python train.py --n_experts=32 --experts_per_token=2 --d_shared_expert=0 --activation="relu" --moe_layers=[0, 1, 2, 3, 4, 5, 6, 7, 8, 9, 10] --balance_loss=0.000601 --init_std_router=0.0223 --vocab_size=2048 --norm="rmsnorm" --norm_eps=1e-05 --tie_embeddings=false --optimizer="muon_variant" --batch_tokens=65536 --seq_len=512 --steps=5456
Below are experts of layer 5 (counted from 0) of a mixture-of-experts language model. Rows are named router (the router's row for the expert), down (a neuron's output weights, with its number) and show model dimensions 240-319. Each number is 50 + 10 x the weight over its row's rms, rounded and kept within 0 to 99.
After each expert's rows: a language model's description of what the expert responds to. This comes from a sample of Wikipedia text that the model never trained on.

# expert 5
router:40 31 53 44 54 46 45 45 41 62 49 47 53 48 47 65 43 52 68 50 50 58 55 37 59 43 49 30 45 53 48 43 79 42 43 45 46 54 44 37 58 39 58 33 53 55 53 69 42 48 52 47 40 38 55 43 50 61 38 63 38 48 53 52 62 62 56 64 50 44 24 56 65 36 62 49 69 48 63 54
down0:42 47 46 48 40 60 38 55 29 50 62 63 38 54 53 43 55 50 57 54 35 71 53 56 57 52 49 67 45 47 46 31 57 31 60 34 50 49 61 46 68 56 45 55 53 65 52 56 59 31 48 59 55 50 66 55 58 42 47 56 60 57 34 54 46 47 41 58 50 55 68 53 45 74 55 47 54 58 39 57
It responds to: First piece of a word split into pieces, often a prefix like re, pro, con, de, em, ir, fa, before the rest follows.

# expert 23
router:41 53 77 35 58 50 39 51 41 49 51 61 64 50 43 58 53 67 69 62 53 53 41 42 52 40 57 33 64 60 49 57 51 49 36 42 52 61 38 23 55 32 49 41 52 66 47 57 41 64 58 28 61 34 76 43 47 47 48 47 36 43 44 54 54 50 55 56 47 72 28 56 42 50 57 52 61 43 52 65
down0:65 53 51 57 47 35 63 57 40 50 34 58 48 53 66 53 61 61 43 53 37 52 66 42 66 55 51 49 46 42 56 25 50 36 51 53 50 46 58 54 49 56 42 44 51 63 48 70 53 47 44 37 55 22 43 53 82 46 63 69 49 58 30 46 43 32 43 40 53 37 38 48 34 44 48 53 50 44 48 39
It responds to: Word endings like -en, -is, -us, -son, -les in names and foreign words, often French, Latin or Scandinavian, plus dis, un.

# expert 20
router:46 58 68 48 47 64 37 37 33 35 52 59 61 42 64 57 64 58 50 43 43 50 29 30 40 36 62 47 53 57 68 49 47 51 44 52 51 60 39 44 68 46 63 45 55 62 52 58 44 41 67 45 49 38 58 34 33 41 53 56 44 58 39 80 56 51 49 73 45 69 51 64 56 30 41 56 67 40 48 69
down0:72 61 32 46 33 50 63 69 54 47 55 57 57 46 61 58 50 59 34 51 33 49 49 75 47 48 58 55 40 59 42 48 45 47 55 56 49 59 47 55 45 53 41 38 57 48 42 60 40 60 48 44 61 58 62 51 48 38 25 55 45 46 51 68 52 55 46 38 50 41 53 70 53 44 44 67 51 58 66 73
It responds to: Digits and numbers in tables, dates, statistics and measurements, plus colons and semicolons separating them, like 11, 72, 1990.

# expert 28
router:50 43 52 42 57 58 42 33 40 63 72 68 65 43 29 67 42 63 57 58 48 74 26 33 40 37 35 39 53 50 45 41 62 35 48 43 53 60 51 42 55 58 53 52 61 59 40 73 54 46 58 42 42 40 72 52 48 35 54 61 42 55 46 61 50 46 46 45 47 64 37 50 53 48 53 42 65 56 44 56
down0:57 53 59 66 51 57 65 52 51 44 30 38 58 58 51 57 45 50 61 56 43 42 38 74 24 43 49 53 42 47 62 38 44 54 61 53 54 52 55 29 58 50 58 34 60 31 69 47 39 38 72 55 58 53 50 35 32 56 78 74 52 42 59 41 37 47 60 49 52 50 65 63 60 44 65 46 47 35 46 42
It responds to: Line-initial pipes, == heading markers and list dashes, plus inner pieces like lect in Electric, and "including".

# expert 19
router:46 59 56 40 56 36 39 49 44 49 57 50 72 48 51 54 57 51 53 63 40 51 33 37 52 35 51 42 52 50 69 38 46 51 55 52 51 51 39 50 49 50 51 30 64 44 59 50 46 35 59 52 42 42 70 58 54 58 53 62 50 49 25 61 54 62 63 68 57 58 31 59 59 53 54 58 53 47 57 86
down0:63 46 36 56 45 45 41 60 49 57 63 57 56 37 47 45 51 64 43 72 49 64 33 58 45 63 66 32 42 35 55 53 59 43 59 42 43 47 45 54 37 46 56 57 57 31 48 33 62 49 57 60 45 43 50 53 49 43 37 51 50 50 44 42 46 41 56 56 42 51 47 44 36 53 51 57 37 57 46 56
It responds to: Whole English first names such as John, George, William, plus vowel-final name pieces like na, a, and possessive apostrophes.

# expert 14
router:47 46 51 42 44 51 24 53 40 51 38 68 58 29 50 51 48 70 57 59 37 69 45 45 48 45 61 47 52 59 56 47 52 47 46 42 64 43 36 50 74 56 64 45 55 48 42 49 51 46 57 48 41 39 65 31 50 46 61 53 37 52 50 61 49 57 52 49 54 56 56 63 60 51 48 65 57 46 53 55
down0:62 49 54 46 58 43 56 46 63 40 54 47 52 42 40 63 59 57 49 52 29 50 56 48 49 65 43 47 63 47 48 42 51 61 42 61 67 52 64 46 62 45 46 62 62 62 44 56 41 41 59 49 35 43 48 51 37 52 51 48 43 32 60 68 42 45 33 50 27 53 52 54 52 50 56 60 59 69 62 48
It responds to: Hyphens as list bullets or compound joins, place-name openers like New, South, United, Grand, and the noun song.

# expert 30
router:32 46 74 34 48 60 54 41 55 46 50 60 57 52 33 50 36 72 43 49 61 45 27 45 28 46 45 35 50 59 52 37 38 46 44 47 57 60 40 41 52 48 62 42 62 56 53 70 27 52 45 52 38 51 54 35 52 47 68 49 46 52 50 61 45 45 70 56 53 62 51 45 53 45 68 64 55 46 49 70
down2:44 62 39 67 63 49 40 49 48 47 45 46 69 56 60 43 71 60 46 49 68 57 52 33 59 57 38 60 50 45 54 51 44 72 56 55 59 54 58 58 49 55 43 35 48 53 43 44 55 45 69 65 40 64 52 41 59 48 38 52 54 51 56 54 56 24 46 33 70 55 40 50 71 55 53 47 57 54 63 54
It responds to: Function words the, to, was, is, were, has, been, would, chiefly after prepositions or commas in prose.

# expert 17
router:44 34 54 39 58 56 52 34 39 59 42 39 54 50 43 41 53 47 59 63 37 62 38 46 33 35 53 41 50 60 59 61 64 68 39 53 72 59 45 49 63 53 54 47 51 50 61 50 41 47 50 53 36 46 60 45 49 43 43 49 37 68 41 45 39 55 52 71 49 53 34 48 51 56 53 72 61 69 51 61
down0:39 44 52 26 50 58 42 43 55 49 48 49 61 55 65 55 59 57 44 72 47 50 48 62 50 81 52 60 61 39 41 32 63 51 30 66 44 57 72 46 52 45 50 43 68 46 49 59 57 42 47 39 35 54 47 51 57 63 59 37 30 53 45 45 49 40 62 60 39 52 59 52 46 45 51 41 55 47 67 48
It responds to: Inner or closing word pieces like -th, -ing, -b, -od, -nd, -el, as in mythology, anything, Blyth, everything, fraud.

# expert 1
router:34 44 64 32 56 59 42 41 61 47 41 57 49 38 46 49 47 66 64 64 53 48 46 42 47 37 36 58 53 49 67 37 65 56 45 41 65 66 46 39 57 40 53 26 57 54 53 70 58 53 63 44 38 39 52 50 36 46 56 48 35 58 43 61 66 53 62 62 48 48 67 50 45 41 60 61 54 45 64 54
down0:54 72 36 38 44 46 59 54 51 48 66 41 56 52 58 50 53 45 55 60 35 50 45 58 59 47 36 53 43 33 29 47 67 36 56 61 55 63 43 47 35 43 52 39 61 63 52 38 47 52 56 61 44 58 40 49 39 68 35 63 51 43 50 49 45 60 63 72 43 46 73 46 58 74 56 58 62 45 56 37
It responds to: Vowel-final word pieces inside foreign names and scientific terms, often Spanish, Italian or Slavic, such as o, li, ar, Po.

# expert 3
router:29 47 56 41 56 70 41 48 33 52 57 52 46 39 35 66 43 56 57 60 44 54 40 34 50 39 53 44 58 38 44 43 57 56 50 51 58 48 55 44 68 48 54 31 47 49 51 61 32 53 45 24 45 50 62 39 52 49 43 69 36 51 43 66 40 47 64 54 41 55 36 43 38 31 58 56 62 41 53 51
down0:69 30 46 50 58 47 36 44 59 37 41 48 45 49 62 66 50 59 50 61 56 43 59 49 34 33 36 39 45 51 37 46 62 65 43 36 58 39 42 64 57 45 61 58 50 53 45 51 56 69 32 45 67 54 54 33 44 53 47 56 38 45 64 54 47 66 51 45 39 52 55 48 55 32 57 36 60 61 47 50
It responds to: Single digits and numbers inside coordinates, table statistics and dates, such as 8 in 12°8′, plus the word piece st.

# expert 4
router:46 43 60 45 54 54 42 28 41 62 53 51 58 45 45 67 58 57 61 59 58 74 50 33 67 32 51 47 55 57 47 49 57 50 52 43 58 52 68 46 53 55 45 42 66 52 52 65 26 59 65 38 48 45 62 41 57 53 58 55 54 56 32 58 56 41 40 62 41 59 32 49 51 47 65 61 51 33 54 62
down0:44 50 65 60 50 41 67 50 44 40 48 44 44 51 51 33 55 37 68 42 46 51 44 54 39 42 72 40 73 50 59 46 72 30 51 61 54 52 38 54 66 31 57 65 45 70 54 46 58 51 45 47 57 45 56 50 57 40 50 55 66 46 47 47 61 53 61 51 50 59 53 58 32 36 54 58 50 58 50 45
It responds to: Word-piece fragments containing n or ch in the middle of words, such as vic-in-ity, Filip-in-os, Te-ch-nical, plus capital Ch and N starts.

# expert 22
router:42 42 66 36 57 51 46 36 25 72 49 57 54 49 42 53 58 67 56 51 43 56 49 48 64 35 39 41 52 56 52 47 39 40 44 42 53 46 54 40 70 46 64 50 51 64 57 58 48 55 60 56 49 43 64 48 64 63 59 46 38 66 41 65 61 48 66 54 56 58 36 54 47 36 61 60 59 53 54 58
down0:51 63 45 54 49 56 44 55 56 49 37 51 52 58 35 45 40 37 57 52 50 56 58 33 45 42 52 53 41 50 50 54 51 35 45 42 23 53 36 52 54 78 38 53 35 60 39 29 44 44 78 59 54 58 51 48 52 51 60 61 35 52 67 60 61 56 49 47 44 35 47 48 62 66 28 53 32 47 49 52
It responds to: Commas, "and", "or", hyphens, slashes and dashes joining items in lists and clauses.

# expert 27
router:48 50 50 47 63 66 35 54 33 52 45 66 61 42 40 64 47 58 51 59 39 56 48 45 36 41 39 37 47 48 67 55 55 55 56 46 60 62 52 30 44 51 57 43 49 50 52 66 44 69 65 52 62 42 39 39 30 67 66 32 52 63 59 61 55 57 47 51 57 51 58 54 48 52 44 63 54 28 52 62
down2:56 56 52 65 55 46 41 63 59 52 54 45 53 55 59 50 49 50 44 62 58 52 62 47 53 48 44 50 60 53 40 38 37 51 29 52 44 53 50 55 62 71 40 51 61 64 46 52 52 51 57 33 61 41 37 46 51 55 56 56 52 48 60 42 49 61 57 40 40 46 58 57 53 55 43 46 37 48 47 69
It responds to: Word-final suffixes like al, ical, ur, or, an, as in animal, rental, and == heading marks and table dividers.